python train.py --n_layer=10 --n_experts=32 --router_score="softmax" --groups_per_token=2 --optimizer="muon" --dataset="wikipedia_en"
Below are experts of layer 5 (counted from 0) of a mixture-of-experts language model. Rows are named router (the router's row for the expert), down (a neuron's output weights, with its number) and show model dimensions 0-63. Each number is 128 + 24 x the weight over its row's rms, rounded and kept within 0 to 255. Numbers have three digits each.
After each expert's rows: "comes before" lists some tokens at least twice as common just after its tokens as in all text. This comes from a sample of Wikipedia text that the model never trained on. Tokens count by the router's weight.

# expert 15
router:182096122091154095117079136144140109110122154137092169110145097117114107123112104102128116139163128111144152161132123131137116111113129155118127103104096148123093101098095160160174101122133115
down0:150109190112106122112107141123147129108129166105114114191125151108103095129115126122154162115194110105104153119103114130136125144117143154094172171126120168100145148103051122146124160079162100
down1:125117140135119103131110130093085089170100166145155138128119154163090134091169118145130116139129104114147118211148157114132140148081139148104114138134115092104152146106144166120102079139131119
down2:151141166137116130177157163106118173159111130103098150139115092089126142109109140094074138147138130118079085134134110124128143100126087143142103135122138145129137143100150111122093134117130144
down3:194112121135135084132114115139119133123113071177130145110136147083139129125115158147100125136091147156142128139142089176133103149100106147165124125106156116107117141145153130188152124162119104
down4:099147158135133107114130140113099166109132122132105190080087127106126083120160144109117096161119119155102105116077122159119116165128132136107121109148119150147120129129102111121130080140143166
down5:158101119195136083122103088104155129123132124074110136132125131121128118133129127130095111126165134162142135101130152144113153140111128150145168115145136083091136125111162160129125121131101136
down6:115164122097145152141074131109133160107123142129102147148140153116103112114101077107119136123179209130130091098115169133128130132124151094144171131094156122103109129145129113132165086091140110
down7:117084098105134150110112132168172117149163108125133145135191117137102153122150137107158150142170117087111088129116098094154148161090145153055092110100140099144131135134179086156104137134141122
down8:155135102118122174116152134069146118126151117109109128136114112161104126119121141198103127118125145158127141141162133094139109128162162119130111112118132161118154156127165149125145139144140129
down9:115128151168085083119103086151131166123118147133152115143159119154133118146114150107149126140073158183119087132132125136124135139138172117120146091155112113109112121109091120118110122111130097
down10:183174119140106097130114105110169160156144142170112154105143151119098153120093156124127142127121186095095149111150101105157124144139097151123142085177112134164142174117130131145113133082135114
comes before: " the", " ", " a", " 19", " first", " his"

# expert 1
router:151114105105120114126137135132104096129133168166149149127131095171104090125087109147169120160141120099163134106097101164080091124108182142119157113129096143120117158153097115151138109096153140
down0:118073108083161133182118120129131157111127079156100128114119119093165132083131144127137120094110118115108122173158156141111122130118136117121110088080166128126108136124159140157126125161149114
down1:123119147126156116100137135156138171106119106122106137177165090127166144147120172092117122103147129143092118151117158127107148078121144115099143114157111155163127137127151166113079186115124093
down2:154132158167124125134137122126137087158149118142112166121127128115119139159109111137131147125147136090124124139133132137138136111135139121122116145194107134117144136170102071089122146143120125
down3:147081095141135123127169132178128110131114142150091138140141140152130146127151103088161146127116143171168125124072139110160124134074128090131150133115085120148154131093128128117102136138129144
down4:116135136122156125112161141079098103153088114157114101128097105157117096118162121130068110110116118103114160099101168140096110100147079103098116152118125128131149127085103122160173119118107103
down5:144176087131137125162079101114139164117154113147103146071168095145135119124142139127099116101084145129139149121133162129129137153133132100158142121140120146152126131128116099133136095141172143
down6:097129141131150115128129132121140119085143114111139127131093133139167147144158162134138143135168080126127109146158152126091105117168145141135136076162119153126125161110110109123151130127119099
down7:156136139102163126100101107178123118169183153115137113116160145147148145120125112142124128124059129139049126141159114134103132122086141131149140159174131155146106162132134160078140134133115083
down8:109151125131140132116148117172100127118105115090114075097093097143115129127152137126155089115104093134117121139155150132069138166113133150165114101134122147171114094093114129148116099122132165
down9:154130163127137141094129128139124117133128133111107144130107142124140151148082126101133133094114134108159125139095143120092153107152152140139130129111115129117116114140090181149103144073103095
down10:152129104116175123114119110101161083147105113160088123129107174170106138130137119109132111142151152122144105115130131118136150162125085135118106123115137165116122156128142144090123092169078145
comes before: "\n", " The", " the", " a", " was", " and"

# expert 17
router:158089128106165108141168162138108104117125123156147148093105110147098102185101097173119146159113117098145140133148074110108102105164127158098104092143130174142102098111112138152124127110150137
down0:124181153085133133103123137168103109128159102137125141125113126138121128134145140145098133140154142097171109115142128115170085129162141114087114108114109113154133102145115155172149147090150110
down1:125152076106127120134165106100133147105130113136131164139180169140136106110131112118124090139120158127159127083098142205152101128111125115137144092128156126115155144127140122152143144133123164
down2:097143173139139134122149131143112112110149092113121131175128167133126104103137148099167087128144131106112112160121149132135125122137130178135139165150110110150107127130127111120125133146133090
down3:107137134136113160111119136101124131131132108121100144128136148133146087092102182125174088155124119117162112166147130134164123126093120164107120138126142164131129138135117113121086108143136126
down4:169049158127176143124100126135114123102118158142104134139149134116115129151105132134108178156120118176121126091147108113123159101126124132114151086120084145128108095123139137132105157141120103
down5:048159095092132108125136142168102070135142122153102133159124144139122150072172139110122165127142126150114135103162088117174136137115126161145117177110146134077126122128095145140126138123144154
down6:052122102128106131145131089147125107130144161110142139135144119106112124168119130113122127112112111139184118119126085138119161109139139141078114102144121131128141138170106112131115132151130129
down7:140099133113137163106126117124107124130118084132168171120147106101139176098119151152107114155158069100133115110112125090197134140127095139096149131136136143131159112142180109147139110166126082
down8:140119134103184141113164105132120116101134130110123113111109145116127091160104153114137157129118137114149106138152144144104116120143148150053130104154160066071097149178127100114138111117146142
down9:122152130127117125130128103154116105098138115145099100117141136119142144152073163156154137081133078103113139138194201142155105136135118105135151141113156146123134112141134139080132145154127088
down10:107086135138099115135158134156101133126142134164143161158151208153140098114167115105151151109158160118150103120113141109134082119134115111113133159104064181128097161140156121110140145148141140
comes before: "s", ":", " of", "ic", "ian", "ia"

# expert 30
router:154095096095160101117124112112103094095130158163112161105099115162107096125100094151138152148140129096164144135091120152119094105111117161116131096157117162154108111106099125132149093099146139
down0:120126136145127142111166147083128136127131130130135112168140133137115099144086097144097155157120114144137122137114113104102133152106146116144096151116169095075137068122120101168144113121152114
down1:128138147114127146135099129193121075138143137153116146139149094166143108106094134099141084147128142103087090117157100130107136117138140105156116102133154107109108109101088147116121147125112084
down2:125159155144155118101105148130100089114136139121152131088110148122133122099103081141134148112141098157111151171101055147118103095094141101131129135155133152145140105072087090104078085118086105
down3:093144119100141122158123141145073132143093063114104157065102132121145144112143111144133112139125126123138133126084096140140129131097134149156146143156127145153118121142173098141091152115100117
down4:187154146133133093077150129135114143159099119092117117146121126093133140146120141060109136129127139136111122133121153136148129111153157109140087102137109117119143167135110135118143172132141147
down5:184096139137136101110153135157116201128140099147130128138116073123136123110127135156140128128122100126122129133110101086156154155109127166073107176140142127136098125123093147084157187157094149
down6:119097135141136123107113140135129135110140106109086133131136146111139128179154102120127135096122091114140145139093096090090151086122087104093133083129108128129105143125158150173124161147134129
down7:129084146140118103110109159147104150126206096130151167095134132138127096134111118120112152094155098126121060105114106111118100140122146135127110162109124141081156123130138098093145169100112159
down8:117143194159129094124135147188119099153121154089142119144122118123151094111143182112118105144130088103120148116135078136099137116132121144082107125099135141144117163101166112128096107120159100
down9:079117148105133131140120140102137096157125097149093072165175142143115133106142108151104110141127116112149108119125129134131147130132157125129088109100164128134137121144155110138133139134131149
down10:138159113109149123155133122158148114117137178129129125134076172099108142145127152126129078135127116134120082142135073138141128074100159129156128100103122163129070110138085112134118114116062134
comes before: "s", "ed", "n", "ing", "ive", "in"

# expert 28
router:142095099099151098117123117105102091097118154162117163096100113157114098125101092143140163160135114095165136130103105160132095102114122163122121096155106156152105099126097119138139091098139112
down0:105132148125057100135098201139107137158133125161159140097170072151153076120114112132139138116105153133120151174118117081147099155145109132086093112158148112092132146138079155073125159129113138
down1:187111145102116147091156112134143082188144099103094129104115126162154128144113127122141120152138139150120102143082132181127129120138153094136116127111136087123149133143138132121126096171115121
down2:120122146095148100094130116159131095129114170133086117161110135153073120131103143134088114106128130136115155133109162110139124104176085097130084164121125127123142116092118105131111139156091105
down3:163084176113149125117117134143132142148150097110144136114140119098118117102121119137122132124084112154118105115091086168138153116158132144157109124150111103160107127107122133106139087123122119
down4:137116135111126109129165136174116130159113115131152109126070133076130111141064125190113178103102151134093111105144128147150121144125117141108109125091161125153130117139162114146150098105123104
down5:106167118115186096117146117173156134123125129093162107123102149126114149112124130165137118133166136120109077136139134116125134188124137117119095165137144152127144137166141143134095128132103137
down6:133109143123101136106119160132139094111157122120128122123061119170162153120087140141144106135073143118117137082127107087117123219174153108138085150151091135122129101131141135104151111141113130
down7:145112124135176155118117088168142127129145116125135126061109115081102109126108186132122126132138144129142104197097077089128087125152154090096149134082113155140159140141118147133129091105147160
down8:133130132132136094178135109152156165111128120100147104105118126128135121121081104121141161127146087164138114121141094148163133142129082141130116127122086113111157150087116141161144146105102129
down9:082124170125122164120144122141182132087099154148161119121145097113128163090171155132144139128157093114135120152114146126140118123134130096107120143114139144120116124147124077085109102126131153
down10:137130129145081157153151118118168153157131133131126136138129123140093128154151194156126129172110118118117134149095085116157139124128155141123120160101118112113119152155105113118114123084115113
comes before: "s", "er", "ed", "ing", "ers", "a"

# expert 5
router:155096102098163094122113113122095094096108156162105161101100122153109099125095094134147157157146115097163154140101120152143100104109109159114128096158106167161099100122097128135144096093137111
down0:113155144119109103106138154122139099159118099129087149100131144107175124102092141139125193168135068120151120152143107094146139134100105155097132143085099094162111105155099148125166119124174072
down1:127133142099120093102137146161145125092126119141154141141123095118122104170111120132133129126138130063125129149097120109105122102131101117102131174119177106139109154123185154117132131135101107
down2:168125124140162117097128103132112113133127117161110120152151140134177073121124112182116126097108115094115124138132140143144101154130129107129103110134106102116135139127109088113111121103111157
down3:130108128150112122110149173107140152067158074140134156117124158134123142105143067143142146065133108119094118108163125138114137162125111178163157093129144074153184160107168100127154142145165166
down4:157152099123131098128128156172137101098128160124127088097121114110097150081156167107083097130140139141085083118122099120172119154160063108074148163113149130163118124121120151111117143126127134
down5:095132154101142097152116114143193132178135133126131108135101099104095059136146123142111124119150118117132176158133122123088084141128120075120115132088093127114127135136133158156151114088151120
down6:120136116153141089105098123139132107118132155134109152161174137118147145086133120127093126084134136129132094159102088128134107093147180134148135142158103081120174134197134120151140117082121151
down7:191148138135189097140087133093141114136140139129147140140127099136152122104180143097118160111116122135131119149115130135171142144133174134116124120121141134161051176125120138136134137128140114
down8:130122123138102082157142185119137168123157086132103125167130128134099097159103127100115153110114125080127059107131132118101127135136145108102114090169140133159161137120147128139120159161179142
down9:108108110127132110134096175139162100113126109095102175170050140129080123121162130126152127167119094138152143083163116105089134146164153134123118142147114131147167120130166126123120143141098136
down10:154123179137088112136123105123124124125155097113156150102159117140161142108148090172135135135101128135118087102161105142109150119149149124132138144104128154134092100134137126112142145078111103
comes before: "s", "d", "t", "les", "u", "ment"

# expert 0
router:145084099129122114117115116129087098099093133153101156085103082169109117140084114163149120158148115120127132141103126143114130115115144157130136099100112136103099128115099092150147118097138139
down0:164133132114121176102150182169134168114106102101152127125152109172117152117148133138163163118113116125101160145096157121112102161157132147122101150119160088148140113099169123109113094127143138
down1:116097171092106156135126158164141126121116102112081134146102090124101179149146112140084091102114142136154127103117113145130112079075142152139109174101104162125093131131137167152124129138107145
down2:163100163109126081151132110165134122129118170145138137091137138141135120140104152139162109174154125139103132121118107147142147122184165167101112121131159161092115093125113144129127071154110139
down3:163114079100115147141116106121173148105121119070151224158088134130135077130118118132152119138134126141114119153132145126154160136155104109129155126113147120151132134154132163199147103103178103
down4:166114094154139093104161126198117143120119120146150153110134143172104112132131156104128132168121130116128094144116106128140146152109122118139118140146137136070100157121201117107138124133135124
down5:125133118147112185107090103128156209126113109144137135171144113148132156102104105105129139102121129141149137136123141112151169116152119130133134153093120175090160127128092099095150147171136157
down6:143091158108113100138110126106097130111122107099116147131144110117111134108125148148118098166148117131180143187116102127123114144119141104113115129064123095126156143129105106109112085143116126
down7:130146116140088123121129160078127134173138121140149109118133127070118164126114139081113096108168183099131108135067147121084098102162165184102103150150119135146153154145120138068170133161134105
down8:133169138097122154113098122127117099081145127131146153147115150106095111120171144105129165157083126171101130134106110123127174151113088081092112111113109096136115168139101096125143129154123140
down9:147090096149078117125125123143105082151129152109137162088130164155142147115174152164109131155157115143119155152154108134129118127122150119119143136132146096097155160118097159156128105140152120
down10:134110123136151146106165133128124091124124152184170119065122115155122120119079123144138145104128127109112148133069078082120153141165116082118097107106121105101157115122119111065143123092095145
comes before: "\n", " ", " 0", " 1", " 2", " 3"

# expert 24
router:150094097101151096138129113112100093098125157159105158111096109157111098120096094155153160165136134096167132128104121155147097110110116160126127097154116158155109107112097142138132100099155119
down0:147150109157151150155143169148151118082152133141115178069138088134122119125130130134132121148130130142136117133140147096124096150113090124061141096150122163132114151116105166149128116077145117
down1:147103107112121177149143102167123140137104088126114096135111118180129111133097149127096150084140157114099165113101099102136091145110126129111114085144139127167134178104110082087128150143131097
down2:132178124162108145064110134096184136150141137149112163137092110163112103093111127149106138102140096115143170098102116115094126074160141170146114147134120147133132163124134108173134114127133118
down3:138116114146150142134159129088096143151116125144119144161091160160123131100096132100106158151117119122121107103147087144161104135131132107110125156140110150088118108131122171143161148139133121
down4:168127132146112069121119133139117148102136130149128121123071111139144140116130138134145127156127152135150170124074163154147133124108145126122122126108144113133098161130141119130123118159174095
down5:090113109129134110122147129141120106086126107139169106131123113106123090174129125080117108128153137137178132120107124166057163109152158125134150102118153096118104116131097147118145131129119150
down6:089106147107150124131098103074124143122152185092149114106116147135073103157102123151129114134175148121119138167123124117135168122100133122129117090137124148147111136173131151124098181128093095
down7:121129088144097105127137136114136095138108109140116138154121108100134111136124113130121148129194111141111144095132136129104119100105106126125108149108142140136131112125154104162138125156152103
down8:163101099171126136111152136142199130124140074112085146142135104094126132146165099123087151138099128120144149145163135132144124109166120132132188110127129112129136149113097091135105140153163131
down9:149057148124149122098143121105114160134103113078134111134163171148079143152144107099150177168140115113126106110084116134135109098126111113129117133126098158109150113117113136097159114136112157
down10:120114130138124124083133128118112123138133145145095147150184110112121079107116126168094155111116118159104159142125155149107060131159148123089123146102122134137155165138118129119169121156116111
comes before: ",", ".", " of", " in", " and", "'"

# expert 4
router:168107125105158094126088080159112094144119107149096124119101128129102082112118118129137149111135127122150135142101129120099092103137095158124134101149080154164114103131096095131165127108164109
down0:154150131127131106071119131180118097098119087169130128146112152166130121117070094157141122142099115150094120109118091086146113114142154159104127084126159079108125096119140160153094155125140147
down1:122129081117095143112145158144162104103116103170165187139125127151119135118151108104114103093126091160127107070105129134145128141158149144101087120117146123139099119113113134135099115102151142
down2:137105127155104139162155065124108163109143136136141146120138160147129106133146109122095110111144124107162114148088134149143130141104118100100147095109110112094127141119119141125122104185153131
down3:109109141092097143138061134107151122126131122092180112100104108123107153121137134124114114102125126143133187097128125142143110106143101135157126125146079133114161135132125156144105130101151124
down4:123123135141159130103090093168136126108121095152141088156096164136125151144122140130100131149171125147139113125085129142126137128143179157157154124144095144131138147139142124131151122097181162
down5:134111134142160120127117130121143139134136157095125163155119088141105117111127112102108176123153131145128128114121118125141113131155124160144160124109134084097108147177100164136133109138134153
down6:141127146112135111121093126149122102154075134187130097114138121115106127096129146122128144089120129099100163138144114097121130130162130105109127113128078090141103153093065070112122078150130113
down7:154139142147145154125146124165130127143097140138123084109095129115119123105106113123146127114157099068145109129132113123107157112087117150096139099127123124133165105080151147168134122109132135
down8:157138084107108143112127149147135130130148152129130151128151161142094104129104091106085135102114106163078104176153164115117118098065135127088134103118143152116114121135132112078109145078117118
down9:131092121125151135132141116136104156134168112148137093087146145205124133093136111138153162181083108132109122116142118143133125111107092124122109128117110094093131138114119094119128111125157166
down10:092114102116135095117132162132054095167089103106105132104109140105143149095118116109121162112136139138137110114138162099129178117140150159075161103116141124123113110103153161134147123123113157
comes before: "s", "ro", "ad", "com", "li", "e"

# expert 7
router:143090127082131095136137100160099142090117173148112170109098130164137106139089108152116160144119131091150120170109133151136104113126110148096122115143107168142126098125106141111123087115122096
down0:096123153132132124132109103140106142115118175151123120132095177194124135171143143127153125101165144119147115087122138154114117102116128100134105141094044164154145083104111107127125131127128134
down1:167172168157106134121079118149111105156136135125136111139135120108121118060112133118099161122123127116127207164117114156142120122156159117133149060107121158096154139134152131082185126152092130
down2:151136165104142152069118119112172098125150142113118105137125115108148100139156124122134179134172100094107115146139128121138131159176150122100130126140133116127163140124129106123157131115102106
down3:155154148141131130143088100146135170108093107157119137142104129183095164119131140121128150144098165141082137115120142153142139128110110127124080097104097088156122094159175115152109161147127096
down4:127162122136109149131066127137131121161145107120134130141145131125179139149145137141135104117138112132142143133124081122099125117109152146117100101155096100152095119119140137122152115156101132
down5:137142110081123140123118096131114177131109109122150124127164162101148146133136132173104135150135128100153112128152130156164132135111125128104130117177118141166159123126121146154144121121070107
down6:126136098153099151141128113096109143121105143124082113111153104093166136112112133189143133143165123155096102128123148103102123107145095138108127126123104123107143129109131129107151154118106144
down7:083112112175117104138109145136101129138087146121116147124123135170096116124095125168157205131100142182152107098103137138100134078107138131118139169138118120083146115087141161159124085137132131
down8:113122126111120132144105115102124131145114126138155155141138114120135119135131165100123172122140090157158106146108111127139134138101133104103148105156118146137143142090086091122063113168124145
down9:131125133150128123147112161125156113146150084131135120118113147097107105155130067116116117140151130128117136105103142111139078126078153108162098103120121117151117131119133144131134165156151110
down10:133078143142132141092145139163101129155107105152119147087121102135112156136147135132128119130102089072121135126172126147099165110139130096130120083116130130105104170119118109139161123124099155
comes before: " |", ".", ",", ")", "–", ";"

# expert 19
router:139099100096155094142114114114095094093117156161110159095103105149100098134101089138155151156141118099159136129095101157107099115117101159128118101153119158155107098117099130151140094095138125
down0:108113136074105168152166117121174106135161081126115148126096093155080137137124128094121124127111189140110134152127173138132157095121128123110078149128122117117112096145132115135125101118106074
down1:105126143131119116109127135151133141115174146168149125130060141141107198139114112155117123141127136109125117153104118092142158128120137161125094097110106110168151135118112118185179101152127147
down2:136173099118139134171075111120134167120122103121151145155138135157134144166143150122130139089144136147113147173131168144107108132171107107129095130147111115167120144158108142158164113129176111
down3:128105134097128148108162108109113143120132107168086176149126114096110125171113109098072129112101140116122129127117143066112139108130131164102124145133084137127147115140127132142135114067115107
down4:115146124131167125114126114106122154148127089156136118116113109152120127138147099106114135134115122146156105091113143150116115106115189114106110135156131160144127098147082125105161076117139127
down5:123111124146134126124144065108113119104150124150107121088081136149145137126106093086092118133135140068110123146120125147101152114152093121158107125140081106152121126139135132162136148105088125
down6:138138135106137111131144101099153135104163128105143127099151090150128159128126111109127105088090116089142165135141123099129125137155156115129118144096129129136152099130168154128147144120143148
down7:131132131064149112130173140155100091116121150120080109126141096124093155144122143125130109133117110105132102155091139109111086113096160098102106108172155130126076140151124135176115149089138151
down8:153117056103110130117118108115129147147149149136112158139120105132090126158154124112138083092153136073137152126104120128123122119124163159128083129105090091109138116148086158138148138110120127
down9:165120150090116098178125119142088152110163100111093126128112138135155110087139108138136131140147129113122092141126131114131126107135160100130102109148092140126132147130077160126154124147118147
down10:123135147120140134134091092185106154112164096139136096123106127152131109145153136127167147128102095164122140094123117131132157137169100131170155152171123142108103139110159120087095133130111113
comes before: "ed", "ing", " by", " in", "al", ":"

# expert 12
router:159097095096158100116124126104098094095121162161111159108106114160101097126101096143151161155148129094169133128099119150129095105121111159120119098155117155156103101124100132125151101099152122
down0:183102151127111075122155151120114156111090114111118083134109135128106149139109141171109121145155131128118129113124157166089125088139150050113128127132142143122129132165100138144111150099115158
down1:172118130131091142130124136116097140134105112144100104107142129166147160131140130146091142120111161091141144116091170162105131085107129136125146129130136133123170135107120123144128145109142127
down2:114106131155121134135130160182114140141159125130092113115131123168159115151109075093134154127164154138165135147173132149152106166121108136109097112137133113116139093109116089098113104197153150
down3:150104156120097124152139116120130143154148118159138136109109171142116129109119142090141172120165134104145133123149092148129141110149157137113126106157078112152080130106145103175096110093141155
down4:151114159157127150153107166148131180144135110131113102142106128139123083185121142129084112102125151135100114130100083148134127158125067109139177116134146078136118131102111181117127112150130090
down5:126136088134068166148116132093110112134107106113142179115105118145107141088084117120149138138118100108124136126140134115170113154153145115123101069124142141121095098118130130125115121128132142
down6:130140078189113146128088129127145153090163153140112101136120112145106106122157132142126139104085131068179147114161111105100134140125127085092099149128132171117121115118087163134122189091137162
down7:135154112120094104141139158118144142109112070107138136107139104146135102088104130099182084067123101093149132123089121089134130109142148145110183167149169076085127087126153082129148104108148148
down8:160080114116127153115103175126126125110076108118154125145109107127119121093138112131147134156089092144153087144123112127129135126154148117124119095157127119173123107126105127136068092110096145
down9:142100152139142125124150125149128153131113151128108150137106109153138140107129083149132141134159077116141122126115144096113115164125142118098113124155095115220157139140127117135146097103132134
down10:133126125127167161135129175154112121110162126105096167149150139096108113124138075095156123139149154148121111120177102150105128120152119113124138167125117160171120176153091105159120120101122130
comes before: ".", ",", "ly", " of", " to", " in"

# expert 26
router:153098148110176094130152137138097079097125163157111162130117142166115107122119105114160168132159128135134132144081088151145096085137133139121143123131117174153100149137108141117136099085122107
down0:122159152126132121072108070118120086167134128145120145116134153118133126151093140139128130112124102093119111129117122143151079094131139112140128145153084181112151132070101151126157145076145121
down1:174123145125145144104096158126159105169090159136118131119086133132139150131136156141103099088110110089154163117154098109125144083142110119142158117100130102132106114111118186159161140078140069
down2:149155101177114146145133144104177144151093149089124137128116116148160114130114135115133126129167123139111122105115126175111136109107112103176122196133165115099103165125094096111133142154101137
down3:128125149061129128104125124062174113113107148129095110132194157150095162109131094129122104152054122085144146083107172119143103081128110142126166127131126120116119122147151129105133173118142097
down4:157065096112100138141130141121123137104095148106154147112117153135179140117127159119155163127103141125156058090153121119119131154128148145096113115108114114158119128181141131110176131160108143
down5:107121151119118086086128094144097116125103151146149165142147095109120144146128088097115122177140114107169146103148135135121129118091205168136120112157119153093146120169104118134108125101111155
down6:156147166093140134093145149104099114131144141108101140137139184145141122105110148079191155118161120160134110115155121104150116119130100152136135117128114131146163149144108106108148156156126085
down7:118145124138118113152148156205114087123121160118160100089180120083106140140134099128114144115169103176176104125112149071110056104130124130097139122127147088103138060124142142135111131125133083
down8:126119121144142116145160131127112139110098132111138110143149129102081128115159134162140125089121060106054147126135162092120126111119103129086167136127158082132145117166156152131149116116158107
down9:124146107123142133133106165106112111118134104129148088128144140140133144119128127141169115108120097101154139116098114162109117099106096112117136093093133136121115102173139097119125121097148101
down10:149107121119128104142125147141108132141117134162153121134162139146103106125102105129096130164126056126140111112117137179124121154142132170113128088113131110143182103137129136169150147169119150
comes before: "|", "-", "\n", "==", "The", "20"

# expert 13
router:150099099098148098124125122111101095100126166162111161107107121168117098128096093157145149152145146095170132141100121158128100103117113158111130095151116169158098098115098135143129098097140117
down0:125126160115121168159159126101114123147108096159153163106160134110161112146144125123098116139095153151119127116123113121082110123127119109056121178153177171084154155138110113132158149121137094
down1:153155136100133102095147115109154166110146080158206146121093127118170106125083131097123137143095098144156106169115100159114153099113144110117112123134151127162124130126131144101139134122181140
down2:178136133141163160130096111138100128111086107150138152122109107160096189147118172123126124132152105129114133105112122135112133124105145154097139176106138124118090077095097100152153130157153174
down3:129134106161053103130121101123054088110111111144136103117132099097139098087091109169132142146131128117113101151126164131126135150150103132159130149143135144146094119125137137132164160113096164
down4:133120159125114147180124140144125104185107142092101085116147163157157110066155130144124112107139120135123135106111139090151120091125095131123129132128134145100140174166137155134093146159093125
down5:087124167105118101174111141114124105126107103132125116099136129143160116114114111143144156147151165124118097081093158149127158080156160163139187110066098178141141122141096133145132109172125107
down6:140121102140110108112106145106130117100142142083100110157117121142088136149121134106124129129136073104135143139158135146158142130138114135162111130142095111094118096111126122134158142113112123
down7:152115140122093136151138121149124149111143162094106121115179147147113121111114083122098116165129136141173172100125097112101176104075117091114130108164132110135134142164129124104113144117139120
down8:106131134099110149135131137145137127132117131096129157133099122103145163119139136113154141142136100117103110128107133060131135177137101126115114140154141141072114121162094125152116086085106137
down9:100147111155114077124104092101120145115131123116110113080135095131166150105120161125172134094128120148165103198109144117118164098100113139157137127152108100119125153161149118103114141141146176
down10:149118145121117093099088140143108153111129132140129147132095111093097112134137120130131096111161118134133163153126076124172125146117119136104128107154154122129129120153167060099170115102119095
comes before: " of", ".", ",", "==", " and", " in"

# expert 22
router:156098093097151099127113124110087094097117162160118165106109103155106098128102096148146159154145118098167140126097107167132096114107109160128119099148103156158105102113098126147146099098151121
down0:170153131100113176115125143144085156152139133140144125117092156110104133113139126132134147108111117126083150122119124148097129115119137143135159111140117130163165099070133120155090107113107060
down1:122157099117105118114119088072101112144105108123129145162146138122135117160110094162107167160157139112096139183127153143126109129090162093130131147143144123094127118149111102148136175155115121
down2:138145143088161118098143130123124101148128131118139134119108135142084138121102126103076161168145118146142133135142158173119124103148096147097088125125127125157123125112168127118120169105119152
down3:156131161104164114140201134134126115121087133129085148151121123137110157086141110147147134181165093161115125114118167099097170099093111141141104153117158142133114108111177104168135109156096140
down4:156137116157144130093146171121122132133147099156112120121134121107154087151126103135095148191103117111102126104142175112107127129127120167119125136097114159078120100119121149148170138108147143
down5:115158090131113081118134117182102105158106136134121124093166113115121093103091106109108140089130103149095123165096136143118136128099165119118098158112148172099125153143108118140110152142145198
down6:133103186138117145119124119165162076117110168122131123135117129094071134141131117131158139082177120106131149098143120127108146118169099148099167116112151120173143172133125126119151148134114123
down7:079110081138106108123123103124122095136161112173133125104107123109143134099151166080112103160123123138159110158122179133146112112119106124117121129121135164161130139085156148121074114149134118
down8:122148159143135150143141149095154147130142111152076124081115112130137123123101129112129150120105091108157145099087149131101106136111126165135103116175109180094126190132114126101125136124129131
down9:153108125116179141165103146074118082145148114131137124121150176102123145138166115108130160090144144097163124094099143134134124139186130154107133128124132170104148130135145095165103124084128128
down10:120105114149096147139113112164103139134130128110117132136125115159124140141154138140072150138151094101132129146122081168135166149109113121128144134091133110126137133147129141127147139113124154
comes before: " to", " of", " the", "ed", " a", " in"

# expert 10
router:102095107095176107114108131136119124115114107158101152133104126145124103147087113164145125161162141111124136072117145099113099121107121156119126087152115110150118100114108140149102087093145107
down0:091103145113150152116097165114134164145090126107135144151116135142158142112140134137162129135135102159115136130096128166109103106098125143127173133148149115125138131142130140139119133125143190
down1:100111149148128129149140121131144162140131096127134119142135140153118101102107100118088167144151101144136122132156135112141103176145153129118072150092135168147111129122143113160084117075150086
down2:116161118116148123121128163121115124142085173150120134135095107126113101142103099142142117107119121173121079137097137121092103113154154105102142126124155085140147162086068135140110126150170186
down3:150153112097135131151084112120165128127132133085116113156187142173118087132119121135099175078144133131098162097113141127143153140097124141140094133114137168114131090156110112120119126118109164
down4:164119072126141149103139144169130116103088154091111140101165164105110147161158171126125166127081130139136156120095103131113121143099135080147140172139110111119082143115120129135095084106128121
down5:086121137090145126122111164124130150143124118106093123146142124159131130098103129175118181110161118126133104105171115111159121118162143114118140102146117149158159117126114136095159153092093152
down6:154137181142148128107171098138078109149109119139121138106125136164113126118127115137116089135113107155136081123089062132126139120136099144112109110103176153120092117160119130171136100135141145
down7:156089125097111128157162107090118122130144123093111198136126111122137131136110148148120134135128137121126099089127135111123153092130129116111078137118152170138179112121150126104102111137112106
down8:129159171088163113111146144125124116108128124126097131107142081116185107152085097148144106085112137125164157164133131090119156106180138135138146089093100117181112135110136129121140072126100139
down9:092150136118123171160113093141129158144085118114168144086141126156147114087127118088120140102110128105166083033113123093119145141130183109120142119143146185128141132125137113134154117127112116
down10:128130125125121093125123111133129117131137125118143122105103086125172155112131119157100134131113159130080100158102094112084112129152127098091104129154140130080139161124176129101104158142111122
comes before: "ed", "k", "ing", "e", "es", "d"